config = dict(
    num_hidden_layers=9,
    hidden_size=256,
    n_experts=256,
    experts_per_token=4,
    d_expert=128,
    d_shared_expert=0,
    hidden_act='squared_relu',
    moe_layers=[0, 1, 2, 3, 4, 5, 6, 7, 8],
    router_score='softmax',
    normalize_top_k=True,
    routed_scale=1.0,
    balance_loss=0.00696,
    balance_bias=False,
    router_z_loss=0.001,
    init_std_router=0.0328,
    lr_router=0.000578,
    num_attention_heads=2,
    num_key_value_heads=2,
    head_dim=128,
    vocab_size=14637,
    norm='rmsnorm',
    norm_place='pre',
    norm_eps=1e-06,
    positions='rope',
    rope_theta=56700.0,
    rope_fraction=1.0,
    qk_norm=True,
    attn_scale=0.0969,
    tie_word_embeddings=True,
    parallel_block=False,
    extras=['capped logits'],
    init='normal',
    init_std_qkv=0.0312,
    init_std_o=0.0,
    init_std_up=0.0312,
    init_std_down=0.0,
    optimizer='adamw',
    learning_rate=0.0013,
    beta1=0.9,
    beta2=0.95,
    weight_decay=0.044,
    lr_head=0.0132,
    warmup_steps=207,
    schedule='cos',
    final_lr_fraction=0.1,
    batch_tokens=131072,
    max_seq_len=1024,
    doc_mask=True,
    train_tokens=1976000000,
    max_steps=15076,
    dataset='wikipedia_en',
)
Below are experts of layer 3 (counted from 0) of a mixture-of-experts language model. Rows are named router (the router's row for the expert), up (a neuron's input weights, with its number) and show model dimensions 0-255. Each number is 128 + 32 x the weight over its row's rms, rounded and kept within 0 to 255. Numbers have three digits each.
After each expert's rows: a language model's description of what the expert responds to. This comes from a sample of Wikipedia text that the model never trained on.

# expert 57
router:141071137139108169110083148058123097183084115165175137158144072143134180123115104090140104154085212143149147118158164166102113132143090167123166110182103135167155111133119109146099169162184119132103174153136140127148098153113114162098112056106134167118108066089097085151143094189160100099127147119096170132103105088142106147076086072152120131135161128138144140144105068121087193092122116147163102140112154139146093152069109165122192090120099150121144132164083068137210082107108138177177142107168180121113122100104095147131070090140147129066102146131132078058124168128106084090143132106117133176106103170180142038156138098106127101125164126130115153106126138175124157205144151112132167158114066117174139133108137109125072181121160212088120150143114114130110109123084142
up0:170134153100105190118101093198117081126122130113184175174084126105125146154116085134107140139167162121096114138065156154160155097163133160145088126121198126165153101131122166090102217134134147145131170140124236130188187126097145099089124071136139065128143135096158130116082120146121118159115140107043153171125030153135175080073103139111113153148150195105157130143140087158063164078133090085131087143113141104125094152081139147108144083124138095156053103161143085132161140141162112151151149141126159118152165089126141209161099081184176072131169152091133103159091113129115093088124134158099190103114102152122133136117150111129103075140072124088200132125131139134145106153101128092135126128115159173092101121090113118120091156096087080114120129108136158173126090121117103
Common nouns for people, groups or works after the, a or his, such as father, player, company, album, film, members.

# expert 38
router:171132116158151125108145151074170084163135132138154134137163099167152137105130119084162119123129167131146175097149123147087080084151071170179170122163120165119134168151158054145089175133126110156093171148131148152123128175144163213123149118096123144121140083123109120169144097165152124122144169122082175116144141077086098129084118069159145144138173105141156111106077102124079173107102086094113097170070140174130130174097111146103149090117088141118125141156086083142161101083139161167148152142170154195133136085130068164141131081193161216077060185172148153135111170120102117099180113062138160176110147176153170103156067097112137083147121125104152181141148123153123115162153161106196155157081113091183193129124161115151111126160160164122072175152130141109092113173143131
up0:163092144178128092170125082106189165122151120155128087157118142125117095127112096141133123104128143136152087124135111154083156140195111111106101127161181099082088149155156147184193132148094171107123151127110168139123104122150129170105148094105092132130090181165154110095128110150079101154116171119087146145215174100069063169126086119193098123192192087074067106154072147120113211127115109145158137130144108184157121141151167118082135074135173136154142108126099124138090137102173125141144106091154102149088151084170086134137124117160151141095129155146177096139173161148127111151119137075171158112088144160100193151216151129126170118102169101101150102131086166181076113091120122122144153117088047108092175058091111121128128158129179087082109089133134142134094094178179115
Capitalized title or name words like Major, Supreme, Republican, Battle, original, often word pieces following an M.

# expert 33
router:135107134151120120087096143108125098168119124182155105172139096174154163106114105090178091128073190138177157076136156133062058064171086157164183105133097130164136157130155068118069180181161112134091151142123147156176107169126161165113108105137135164117119105113085113150194100187171127111106188137102196126107151082104111127118090086125153154158158116150135128122122100123124152100100083129115106130110132176112110124071126152151156085144102142093144099162071088128170099074113164175120141139197170161103143086140059153070112083152117161096102146154164091134119161113118106082138140082145171150100144152163128083145155129113120102127116095104113127082114114149156092168147135087186210174075087093163148130122155115146119173096143216084079182127084121148085131146158145
up0:128102119102127097137176165031093131222182065091202167130122105193123131048126164152158086147076191118196098104186151087132123121118105111115152138112179104162119110164105116107136182143150150093156153158119080113127154117097070173178111125105093109077110136082117086171181057155136095095132127106141179166106127130110180156140113098108139124097151120143174132098136137138133087117125171190112072123152129093090108125083173113171123155109151177120140163100113137138148149099137102111139125114167117104172118154109155125135142098106124098151147133111079073129123084117090151144128160151190165115110170136131103141159116079153094159138136175132141134095153120179163103161198137139093110113135144115142200149132117171166122152091130175191111167140139098128142138106059229
Field or profession words before a noun, like football, political, television, music, vocational, academic, guitarist, detective.

# expert 3
router:161107095140108125130101136090125075155117087122167131146143057143149144103114101135138103160133186139172139072131124137114140129140116138169169086143143110151179163170150093153118162132140097174116164128073127114106115180153160140098121085066139175111155122098084100130169098158150094090127120139089214145110119100108176138117122101145130126182177114137126114141123092150115196089062048131184077175111160179108124140082130144138089090098110129138142163169075103155200101106156167157177141121139151133098099062094083163080126080152149167102103148143196082132118161121111137077112138068117121195121124184174130137175152094110107126138161129098094118106137124215127057198121169102142165156112110106165135126115126074149088110136141158103048199151120149159071132131153156
up0:097147181134122068130112121168179165133105165140206160082125043124151168118128150152133035089079130106147111147111110093156123113090118062112098129128140122116154089145105140104077116132117098117125158078122148106135076157125166180118184091112174114141171137098121104161133151149141106101115138141209206179129119134126098132124149124135130096177146155118173141060133111120137154082135090088103127167109088121121149194163105169076071126132117174113154171139129119125099080105180129121130128064116074060128113135073151135201105091138117167149096179130096153086116118146143148056098111121180126143194135144113139117154138153184140082142087148081070159134154112128196052124169180117166073127139100091101088166097067125132113139170122149123143098130137120091132165164117106
Capitalized words inside names of institutions, parties and awards, such as State, National, Public, Arts, Television, Air.

# expert 61
router:176080110137148174114109143115128088158128123166150096142104101170168177137094073125155116165098181155143160129126166142104095125150111177162190114170140176131201152176173072111094129175153127166110173150108159154146097135146152137136177109063125147111101093078090116142168083138176127106110160168114163125121101127063113123136092059127147173140161135161146129115135047128089149106120114121111093156093123158118114187087155169192174114088104134106169152140102082140175101129069126186121135138182154159069156114141068155110059110154119145099125140136201130130129152092092057120131110112130122157099163162135164141156089110095102099196146117097149165118105085147079129169155169090157131143089083099181130148093165121136120154142149204112083154213115121140112127161140189
up0:121143107144108116065131166074115127128109175159150164121096070179129131095167118089119032149136124111109163131134144081087086086094105142101141142120081158168137149113121119140139128146143167111058142113137117095116153183122130197100147127141159115125120087145141135141120082041098166148159140178161125101113090142127098126105104083106142172105115094128131115109099153115182164129101117125162063175061165162129100136137111199059152107061106114176126177153091085138101078058132137108162153152177113150142111157204146173166143159136100169074092108174114124160114170114076109129112097105115174137130143170149130178126091120110097100150173124140150136132139105172071077152180200055112133144114166092164148163134133097178058099142112126152102140184125117187127114124069160
Pipe characters separating cells in wiki tables, and semicolons in numeric lists, e.g. Fujian | Han | Male.

# expert 21
router:155107102159099125119118142084173118156151135135189142144089114097164153087117122111152081151139141148142162119166142120112080108139101152183148103159098155144137144157160106070130146130173131149085160142137175174141093148131137156114179081107144153078078081113104094164192103134170145165094146122080142153155126123058129098109129104157140156152167118157150122113092079168091185096113114119125081160106175149200100161127161156149166081089113130128151177149097110180157133085087152165124163132172146200100175065128080189096086105175181141122112144158177098073083202080080106090147097101113139188071158131133145108175107100089070063149134097121113130098124111159106154123153147103159138143047090107154148166117141093171111126151151147119058162143127123139102081183134187
up0:106107151138165141117131076082099117122162166132145133127058142099175135156107157113153172180165172165150101103128115155063124126096114152224101165158124095154156152154144100130052094124130150107160098134164156126102141135143164158066199089145070160124124111150151123138173117111167148143149149121088168179112142152125172167130093127136091122100112175176217098128119109149106168107106145114117135128162130138101077136144161198135121163156082091170141114100110107082134118072089136103095118145122097093087128100110098185088158123109147143171145115109157102095107132111074045058118122129117142155060102104111099141163063036140140154081137125088139096086132036138071146115175126127139169125125116109131141136121232141170155130152194127146160133114170119162150098141143147
Dashes, minus and plus signs, commas, pipes and vs. in sports results and infobox tables, plus labels like Added, Died.

# expert 52
router:183110118147140167088119160096140113138093130137159116149114105118126206090112118101160102172101121158119179076117170141059083107139070164129205126141154197168165145182142130129114155129204147154105154150116169187165103137136155165108134102074110171078109113099115091133158101177139098101082162135128164145133126092121167110092124055158131161146117139133154115129076095167119140124073103146105058163111164143136093150099157175177150115110081138120182180160104129179151123108056144111188158184165113139106131110110122181096119116142149110069064177149138109130113149101102079059122141106117148171069141140163207106181129111091116103155128083089148157111140109142137103141177139121140186147075121113159135172106138128160105147160166188085086165121109113135072088171151142
up0:133070148143107134146073161114166092151084118145158138127149156174120173098105054096102075129125117127164154160158150098105099069138097137144110145121094166081102148169150109158083140131131111164197134113122122128121136162195098178189178106077148133036110106036115124123183129115169137075124118147120168149112081093085135085112102137140140169142186119095095041158163107100081130140152139114181093137061115127128085139111120128115191116077146131110170164137099126144150135161129141138114162109178141140115130140129127077109062106123153176163103143145138130074055131093125133168106150095131101107129126143133136125141097121120150048158151133101133073154122063163107102180128155139155134173131071078157131103117118049108103145132096182124038088148099192149102136144160149
Line break right after a == section heading == in articles, e.g. ==See also==, ==Format==, or blank lines before a new heading.

# expert 58
router:143117159161145150116091112119142116133114133135202118180085107191156149114072128101155060177118196154153183116130118130122108160123036144140159075153091190116175171141159105121138143124151133185139156168104170167108133141162139161096180086082131146122100109101134098207142103162141156086169167134112147154130121091115160121072135129152156188125178112176131137162134108172072179108140080124174100168132130128182077148097158138163119091074106159128144144164069127136145127114123183139145164117147120138112127117123131112098114087152105164079102165138161056118095169129070122098183153110112124145133123121183133094149082126113117077154148100110150171120118069167146146139188143107161167206062109090184183158092171109149074172157142127133098133176094171129114106175164149
up0:135137105184082205127136131106173087167109105135122159117117091138147150090135102145168109107067115134142162124170144140081111116181097179104148186140138141181184184119191143124096164128081112159145153159090136101091086175092157096115175118106119141099126128126129087108095073109215158148132158156071196145102114122138136090162104056120167174143125098116119114106137143124088118119130092115099143124074140123148115140123109179133169144083077141139114200181181111144125098113175134155127121168172146178133125078148072124146089090131142122037114143142146092129115161138073158148107157119176137112072173116110156097136100066067108119169109137095198132123107127138136136070159130141113154139132170114163159201130146064084115134130205204146128192150134077151127111137158128
Short pieces inside foreign, transliterated or unusual words and non-Latin byte pieces, e.g. co-quetage, Maj-hi, W-ess-ex, Chinese character bytes.

# expert 51
router:139088104180092125092104162092128062145132132124153128172103116164194150102057126143187094156132140162136151099112144136077136114111115198167195149154118104143182155143109092149048152164143123123124176163104139139113030118136101145131170085093083121072139103107066116194199115150158138117125116171083168155123121120152128124094126103150144169147117143171119097153120095100110163122094141112120097121112197136158048186095137164113130118089129149132149109167117078151146074131095170156142145162154164170088129082112144156116069120153144122136119150151191134144124148115109132124157136049081117174114167105143162084156052109087139131171138122151134128072106149218125134133118181109166164176085108124118154179114180098116106186157177159114068167137125119146141124143140160
up0:107063162132103098083094112077120121125135138124132104117073139161174108123119133155166122078140194063119139077130169114111119079072143125145108141206155136097198076119124118122129161103093180132162075041154075099071087131067127102108106080026088120080128116140141132105178144175150140164114136235011169159150122149113167150149186118106115124118112141121138090177153123117140167176123160062131147142136168135108095164100150090179142167154140115092123154123116123148108108136178140135118122134130163107157085058157115136137152146149142181105119137118151101083134107099160045120093134038160155121137164149150134094143133125139126143110138114080110147084087142113124147142092086132111095118106125171113141139133165095064114182130106144151109121144097145117147139128150152
Last pieces of compound or foreign names and words, such as -head, -night, -wood, -y, -ian, and States after United.

# expert 17
router:153106109160137138101113119134138068132091127162173136156144109109204149120134089127123081171085164153168134097114133127084128128143081169128178126191106140152172136134124066125133178147126140204113167136125186188132093165126153155137142077095089194083045123112135107188152112136183179164145166125113134155127130118131134126081131099142158191127158107162128084152102115183085172087122131141121113177099161162137115118113172172157148114090132160114154123148086085169168131083065181128153191139179146170123133068147094142096081091174163175122102119159150112098083149147081091074172154122132128160136157148147152111159110090088081079170165063101153146119122082158106141178174124119153133169069097108154137201105123107179122154133172151087093155163093133151105102154122175
up0:177097171147084108146093158114155092157137129126116073145138105195193173100130171162136152101106133100135113144092162113147138138120106134110160164201096139168126122126119125124146093100169102070117139123107184186095043194150101140144108072123158119106171137140069083234115065106144150198122172100058117096138134136129098159156149131089067183214098121085149079123163099076101143159168117121135153129125132157116141128154133129182143063115135157154133134100089181141113089079132139142116148128168199124146103111101105152143095110156119111125101164102129134136169188101113154105152149121111123143113102087118140063141131083101071151139067124142120102105210164153123144123081121129100114084122113158138104109179126110133155111080078168092152097110103129121080041128159142
Commas and semicolons closing dates or list items, plus "et al", markup pieces and asterisk runs, as in 2019, and 1977;.

# expert 26
router:149115131126081172082129124111145081148108108129212135148094073170176162121097088120125108172065165157159207085109152153133091143113088166147151099155165196139154132156161106130150213159169110165124143155130189177132088126153129178104170100103122183107112068117112106178138096133187131130148140105114155140122140099059115118096115122131197167176169109156145115107108123143118122070096119175131132138091189161132099141135098164114166114073106114093213157136103134164160106100100134139155153151149140150085187119113123156140089079122161168139085176153117074110116140091108115142136129113118152166130179125159153134128091107067114114184094081125125137093100103161097172153175137090144192188079136053129147155093134099143104126170163151156065132140094118127119167190155161
up0:104071162133103107094121120088114107135153109100110183164117098167104113102129121165151122174125112152208127097124140158129099158194078145101172205122122162195163145111102000110143063098098089222134138152124160113117127113085165106126149109115103107127088087175171121116165086113100144108131107104145121147156130075115089141067116147086085163119159150110109127138139120118131144124130167134129152165133127082090119084106154127112113147141094180131110086162123137156199127160094067148118177158131173143140134184180154125122192126093190149139143131186099098130142101153109148125130144152123084167133085151147139077120138118138129076117214139123119132110106099206138086060247115108120145164157084135129157150109137150146109126172178170095129106088153104165129125129147114
Consonant pieces inside non-English names, especially z, k, g, j, ž, as in Özdi, Răzvan, Arkhipov, Khalilzad.

# expert 46
router:155110087160128094108066102071164132171129127165145099133163075111141157122110058097132068123111167155165161094128127144110098119167071149137147115179121140143123118150108111147110148177140098160124205197142146158127117140180128164139165099076108170108104084097099103194115077157197160110099144129096129110124129072042119100081077129139169133170155119171121107129102118129117138118075070175086119169096127136144084128118129134155170101084077195132141096184099102138156135090097168161182158173185160161090120099121063162095110106158110142100114145155158062107080141126100100103124127137154149132075141177166181137144110079111046113134141097137162154103100092169101125156149152086152180165085147132145158144128169100152088158139156111111113189168114077133107093180114127
up0:110117107166139110189123139032117139153149061123112179093150148098095156093070148075196160122154192155160081123172141158118128161182122147155102102093070098122139122108107134045109196094134205142132145156134125161114140069123128128156151162142139144113173111140163081156104066085095109068071161136142124140074123090102109111075152143124114111140079159163191183080077140124127126116116112165165143147120126136102154140126147134099133121146105157099090135118110166173119127144123165047122103162175124125109122144171097104128147152092142215155155116144120112087136157099130145076093127080136113183121146101153151148154168145070077145124140165160128130094124157155140139178148156089096157139108083135122134116108138153161133063089073105093043189081177087129164121166145125
Quantity and degree words like most, more, many, best, two, and of after one or number, as in one of the 50 most.

# expert 48
router:172123108132128160070119132079139120165131115140146124145096114126218129101108105133134134165115159134137157075153126147105111115168121186147159118166123154153180146145158107134109128133204133152107146187072169206159090122149194130052131094098196157103095136081108069124159113162147143133191158147136147115084108082065129100121117081149151176130121156144181130088139088164115170109069090188150052152110147168124117145110155099182116105107127167092124178135077099154158095081127145175148173121172138128074159079126074165081122110164127105112119164147163127137054190088078116094105126100111185177116184159179157115166095102116075101156149091133162161072169113151144124135117137110132138148090131109169138153100140149132091153133169169123097172140090113155120082142093160
up0:132094098134152094080106127134128116123055099121163151161197127137084126158126146130104121132125112167135118136069120107168130115216118071084191072163131136130128123127183077116129115098180122217114118073173143173138165121157177126107142087112156096107107140116165123155136135143134136138145130111140115093104072121084117162084125133152147122104176153151151123067118159147162168075165081154139150159149131167161177121158171102089106126103115113105113212132026107183115173088137115119126088102159125113187144105133071149170112162185086134124143131126136104086083164125124126134111080173168246179121154162213158127117145131179093108098103056109144154089148161096136135118096127163103102149117118135178114171152117110137112094116142151059114157154124112157142168172116129
Verb endings and past-tense verbs of winning, placing or doing, plus at and in, such as Combined, won, finished, pitched, presided.

# expert 30
router:142078108171141178097084160100156124152109113165146108174108104138139129099126096122186148175113146149146163064153157122137102107133135176138167114159156151149135127123188120137147112177164127141101163165074172153156062132156164136088154084074156131110122107111055098184154077152155150161137143168084163150085145098093124097080136105172144141173148124204153113136103085109072160108086082157094076142063124150127053139095149132195139134102096137104126120167093121136153095111146141210108186120216138155098129072143085153108116087164149124106112141143173134110113152101092109139130093049108111171108162134133149096136120116096091118155171109134140156111148087155114129132119156095131152148092122072131145185115175139162089197147203188135072179140151096170086102159150146
up1:147037157138124155134183117127131119145115110114129159139151137102124152090159112141125141177167138117107121049120097155161100093178142159107138077117140114117110123132188056106182087106134161135160124182060137073156189125121138129153098141130121100132114130162107146115135090130106105143173136132112109119106112109061081109131127092072159077169135118154155134179114115129103141083093071090115090139153135155134098161086075170108112143143144074219072140155129111132102082099114129083160174121118080113082098082154105159077124129134116239098080133125144136137145189165145090095113056100051171171087112169155148114156137153133201122134105117081139165145102129135125092085126108146184159126111154149098122165103122115084146092179096099194121175117167121111137162079189106
Past participles and adjectives after was, is or were, such as angered, renowned, built, located, old, short-lived.

# expert 2
router:154124109128143135091087108125118090146122103161142134162130105127173149083112138109169115164075141218168155095117132111092094088168058141152146115147105115162150134153136054122109177136146083145089179161127174138123092134160114161118182085048146130093074107112062104193145098156164150129119198150104128146146089082102117105104097116175139168181173134142164110130109104150070147121115100147099112174125148160083064117121151136145103127100103142145126125160103070140169131083120164186127155155155179182089175103130125159105075113188126143089131190164163092118066146110102128091180070093122127148111128136152152097141076092118076109155096085147106144106093123203123081149126150093135169164098081067175142163132141110146088169142165141088107172184099164118110112161153179
up0:177116062108189107118085183094124091101162128150105154118125100105107130089093094134088071203114174111125121162103113138103114135177176137120124133106116124185132123115107066110099184141109151135139136151079139084115045151112174135063147173143119120134158163137129138144147106156127156111168102177149163053110162117128146084138089129140088121095075152128136182083079094120122124028125141131096079183136121140104134134120042174107118118122087109159108148177126149120159108071170120173128150134146176207061201113150142109143155130120168118173149139141074160123131145160128120094118119160139112124094096115137130154118090115129080150192078122109140186121190154117138127131177190144190124111165079068124152079132093150152150109110103137166099111170167139159068136088100159
Word or word piece right after a hyphen, dash or slash in compounds, such as missile-based, multi-family, 85-yard, Blu-ray, Iran–Iraq.

# expert 24
router:174142148163180168102111142108139115183099127172142139194081081087139140092090116122155079142098165122142151138134208137073143160128076160158183130154103138105179135160131127139090153165131150131150174118075170201124121142117176153109134096104156169070104092067088068143148109145152120156123157137110201161135115111107135129106115069148133184171153108161126102128116102112104218130099130138128109152112141178125057158081124160143135140117106118147170157147090089173172092138109111173182160110158187143094160079112138131161101109200177136129104160160194100110131157124112138101191114062137162138109142162143174099186085103096105090196179125118136186092133105182148124113135160124131131184112117128147136160118161090115107169146103142067078146180086120153107161163131144
up0:169134116130106142136173144109122140096101089087109102111078097095129146157138064095226018137094171138116107120078141181126121160118114142132135153158162124128124101137125090105090114130095116084126115111130136188113076129178137133151156130083128131167141145150074062145139115142125094111098138106149167088181155079191161145045118089082111082137126129155052121185094117106155218159147150136076119126103137112113139118104197165128107109132114147127151148130060103100114148167092127176189160195121114105146090120163112160109104049143165153097111116110157124085116059141120136105139113069061089186151067152130188191133162168153101148098160105055131127133113091112049106111111166115090106125089133126117101114134149166143106157151135114133137134128127097112098115110150147
Mid-word name pieces like ey, ress, ury and taxonomy infobox labels, such as Authority: Poey, bigeye, Goldeneyes, Theresia.

# expert 43
router:159102100135141135106111140058120111140131124172140124181114102197160157110102121103156120141121143139154171087139144146072110094118100161190139142143118134188159177177137075123116130137160068177124163124051165149149063159139117115152149026098149173104108121122066082149141075126142175157135147163080174138139129122127132112121146063124132148200145153172140073138087107132092135139104091120130124165088181138160108187116163138199127097122100166085154156170081127132149116115154100192138126177154109179110130082148115189134078078157117145139103139147184106135112162070129093097157130134150153141109117139132164070184096124099106097179159096103125111066124109198126118178167179109187138143100163105154129167095151104170113165167208164109117146173125116123092094124138143
up0:170172104096121098132143056104093107112070158189132137136070141159107154111114178111148140106135118075136143119114069110135113118124177154138098159167114126118129115108168108167125147140068091147133133100078095109242095124129149091142157131127151082109127114151149104084097135103147161160133137164075133184140107122138144117102113148168128172100118178128091121092196075130083144138067188123074130123084186155167128109104109151182080110212172149063107109146112168142171115095136114171142154153148078109144105122130145116131056104150095185153088164137180072118069083120116117124147157114153066193081136077154187137108129096036136122064108124135164104121118135135124137104185159113196168127102161154130091149131119149120132135139145105171131161188111129180115116121146158
Suffixes completing a word, such as -ing, -ed, -ness, -ible, -ity, -ary, in words like patterning, semi-legendary, opening.

# expert 7
router:165091107147136139120120109110134120203111102195182127162164112155171149114116127131150108122093188183171153110161158109118075111113071154153126136134115159194155111156188097147141151131153119153085163142121166114153086145146161163088201099080124135073085101103099096156126067150181105132093189084094143112162103122113087098104074114176124153169163117155191089155127103190098142117102117158094091156077094199135068130065149120141145141105084135113145154178113077163156103124070154151160180133173153164120154115135100192153085115174152178118106197175153106147103164162086110128170094114146139151082130141121164108173063088095087105159131090120109133114137107159123114141182160110162148155072127114174160163096128126173108170172129118112093168134095116173125115167151145
up0:128161056153152103127155200131123115196126172126145165128147124123200102140114156111089107117074172149172122139147124132122072078122147137139122088136189123156105118158119177148161088201124081140056125123165111102143098099169075122079118133080152156163078074112147100121140178126175103136093129133146078098175099134128176127131114115200161139136108147133151117138158111135109144102140163106167133130123121140106110193162093123123113138131127139140106145206119135137130115161034138134105169191118168142104129117159119115149141157110099125148094170129152026142082120131095121127148154126147155125073170235132116116099171128101154037188137152145084145163182174132086172120171148099114128119127066157115097156128135145089147104118086137131126124170134079157138132230165113
Articles and prepositions like of, a, the, in mid-sentence, especially in descriptive text, plus infobox field names such as Surface, Length, Basin.

# expert 1
router:133104083159126160086114130107177083160112141159170089137126108164168181070070101071199115139098158140163192049120170109125105132134100129151158161176152168111140175150147079143127202169145127178114169147117170148139096137160164178123135077101129206096158102121095096174173105158190130138082147098083171120109105120095127155121127086171129139140139131177151101107100088104109117097119138117141107145112153166146135143103121190144147124092132124127153141170077104218184104108109120176163181128220135156085152127146123121112050112141156141108091133167163108107113147127087109060189105163147145180109142134128157074150101092105130106215114097132133138114107103153150129147155118105136144176087161093170162167118161070136123149161157139102083146151103183150141100141138163
up0:115129170141143154093128137119078140114131109148130144113103118152126158147077145185054110136078094135157110069137126111148132102145127102130118156163106132173144124191175094125086128081152157097183135119087184134124106100081107126067109137120136170109116059127133080158158099054190177097136145146125153102154145143139166151132078120130172139125115164185145131140131099136072093138137109088204147135141211194147137121154088073152115172065144143137117111098147169180186161123170168173179109162106178164100166149080182101146135174101139118173121135135110066144112109115064139067168141107093093093147148129117113089132172122050120138123146155146191142133131134154130114168210107185156121121056074130133118174161166091149067165119142109122144127120073145097133163137118162
Letter and syllable pieces inside proper names in lists and tables, such as Mon-ter-rey, Sal-mon, W-ichita, plus line breaks after headings.

# expert 10
router:159085119173109139095138147111143096160131108161180102150148095171152182119112068113146126184070164133162137126117170149101091091121068158179160141151146157166210112184151081144109146170155128154104150161095175134140112112168145148128159113067143145100104108090113103161134106165154130112128148170077176165146101094076132102074111078141154207145143130127143117116128100142094152110108098178116089165094119143136085158081139146196158119100124139113178179186100106137162082121067155180128178135176126127090150138121087126124078106175143158082117149163214117157111148087099058126141134102132136154080168161145161131146083083089089109162130087090123146115136091148099091171174174088189154150076125101164157151093171107129092167151157195130098134174099136142091121154164158
up0:145098196145095120147165119111167171150165102153148110140182114220113157129137079132143142176069129136150108156083143100102104117066120126174174147169181041133147126121147038186110081132106117090153098125113146116138136100093092107111139154060156118117144061126044144118104163131134125158092107174118142127117142113097111071140190129113121162138141103123136085105153124126114122124154116164181133099113119103107142131080128130154141161150122097163143181175120134101141205159133092168110103187147120095142138106153065083111044133207106102129116133117171103164056140114124043125126168151152092136129134067126130144106145088133089045158072123130106110134137073127099017134127193110144105133097132142133160122152142138115122162140145170096109115143104103098124117102156156
Pipe separators between numeric cells in stats tables, and semicolons or commas separating numbers in lists, e.g. 1 | 4+10, 16; 2.

# expert 35
router:165127106168120156082103118072174105203125085154166106163130108151195153094089102102147100182069154154152184113146171148122099135151108147186177137156116157156145143131161088141101192160163101155077146161095173172130114133151167162134143105096139164061092111079081104152146120182174149124135153108111142146145123041105123131117121059159176144188184127167134098131096089156120159117091127139139131168085178135139128143119143161168138077118105145130155173154119097149155136105085157143114192124173119182081152121124101147107090087141155131102108129158135083119074178102131100081161097062117133169110112134148154047173101079063119115172144077111142141080139073153113075150155179109156155137107134093143168146094170095141066141154167147149079140172099142119106111160151141
up1:113099157119106174116152112155148179100157120120090078128178094147142095142141096127080116137133160122129187138129122115114159117154162126107162158098092126131161065124022116184081140091135091095134095097077112098146102120112070192111120147169140114154175142109134101119095149163162173134126101116103140101106110077121090134132167165135158114183076109164103097169118196113144123114099121160162139139106125130058137055131103096105122140136139075125152172174128140100126133085173151229156170100115096117121085141182165093115106122107126111136126129115113160175130131226169194061148209069130126110146140114126114097152070151122129135064155086085106157201103122093083053161131095119160122133172123141118109119133103123094155125124115200138130103193177144137101108121160164
Conjunctions joining list items or clauses, mostly "and", also or, but, &, while, although, though.

# expert 19
router:132103093135102159104127175115136076137111109176125106156091108141162161121110082098164051151088143127140138099150121165100134103175113180121178123127158140150165108134144110118107146172152101175098131154166113152113091122188119132114161111110162143091109103063098099145155118139129158112119099150071149158139116130147095141146114059140171149138125155203123104093086110141106142094064141151122066146049162157145093156071190164132131092083101114102183146157092088157151103128059156129122157154135135133106182070142136163063066066131115112118110154161161112126080139092077108150140124085101127153106208072163157081159081121114136100195158102111137160069095092174111138152133120081110150185124140086170140165039189121119122166155164139100118183204144143128096103130140139
up0:140172134141101122107166166082132121128153184170134110119073118088122129111179172121131176091160165138136158146133136126103136184111116099116089091106154125119140104197115131153141139105137148110144134087181134105216072093099124200110219052187100150105126137118133162144119142107133124166141175092062110115156063140150085163170201133151102182109135128147139113116140100129092092157137173101092093128107133173191131188065136156136129156196128115159181132133152146163165135101142166135159176107174093136119147076065157158126089166132118095163083217131125100085139120100147101093191064042142161168079138117089074143143093109055113128117133150142101144136125141155115132155145115156141126112070163152182109159110124120119064115099124128096113118130112162094144146153140145
Word-internal pieces of foreign or unusual names and long words, such as Graves-end, Perp-end-icular, Vils-ack, Shash-ank, Pharmac-ov-igilance.

# expert 11
router:168074151137127136089102171131142094170101096147153102149117090158154135127100092075166098148111150147183145081160139100092071102133079142105157116149099149131134158145147084123089184141197134156087198163123147140113120192133136159105134086094164143076116122056118119167165094164187095140113172134108163133124125094095150125133118113118124187157156095163137144124113068164121180060100120122129096138106174170140099137102123152139147120093088147104123199159062153169156134070109178152179150155171167136111124098119115126086117091149137154073097170169135094118146158126109115068166131077133101206106119141147131105171133119125079110143145119104111169103123096184094111189149153104150187171091116088167143146102117051153078154160131189131109196185113142149105111138175204
up0:185107121138130159110117105149162115126115096152141056149170174145153152117120138157156149124096112101178092130086185136063102107186125191112138152152173161124141079167132106134098176143210050089132125095117136186121151149191125146157097103091157122121097134082136152089140174101106144114083150133112120074092108090118134118166120089111123164141105162179119129170065133130118102120148160160106113154110143144162171099142119132119143104192112112118132110134047148179098114164066114142137105113176152149073107139164042131083115162144132115182139125171132141067090185101119181070156141122085147152132218137109105075125153114147098122124143169102050173168156185114166145182073156170079078139122125116108113102137132040124171096115112104127103095122144096160147113098116137
Abbreviations and proper-name pieces in sports tables and politics, such as ENG, POL, SR, BJP, Liga, United.

# expert 16
router:183119102142120152083127127108119094159125095176165083169142107173147144091060089112171101157107142189154172067098182157079102125127072201177197123164126174173198136180122105156088144136155114200075141144081156165130114126146153144123167093116144164107111098119120078131149087202143117089169145167099143134126110106119133104111107103178140162167173150159146094126100129141078142128106104125159108174104148160098115133132122148145147136109073163101165153127096118126148082123087151168147134155135143142097136111111120130138120082155137127083087140172139101125111212117095123079161105079126137181108147149161196090134058088060100090187111077129144167108132092165104113162184142077121169160092115119153153145108160131120121175156195215116102153149107115128086108174145134
up0:044095152148137109142124147107164100125144181126108137199121082134113212110081206094119110153121133079153141159126135115157082087177141143146108102141124111153154138159186148158123151188166181155071129170084104111099137129134121132122124144136080121122133090065091107137175165184150099189101132148146153160087180102144120107127106164114100118151170126149166122137070101079114187093135114129144065116090132140119107149128129145126161072104116102046130170131137100146154125102163213166157130182171117120083196091146072141035120111187118128141134218133188057161097115133132133126132152079114123176087183110167090104155124138114092150136170119092114126117137094157125166116127093158121113154082088108144140157097160090138141075172127113131094112122109130175127091143172152
Line break after an infobox value or list entry, just before the next dash-led item, e.g. Pope: Leo XIV, Type: Mosque.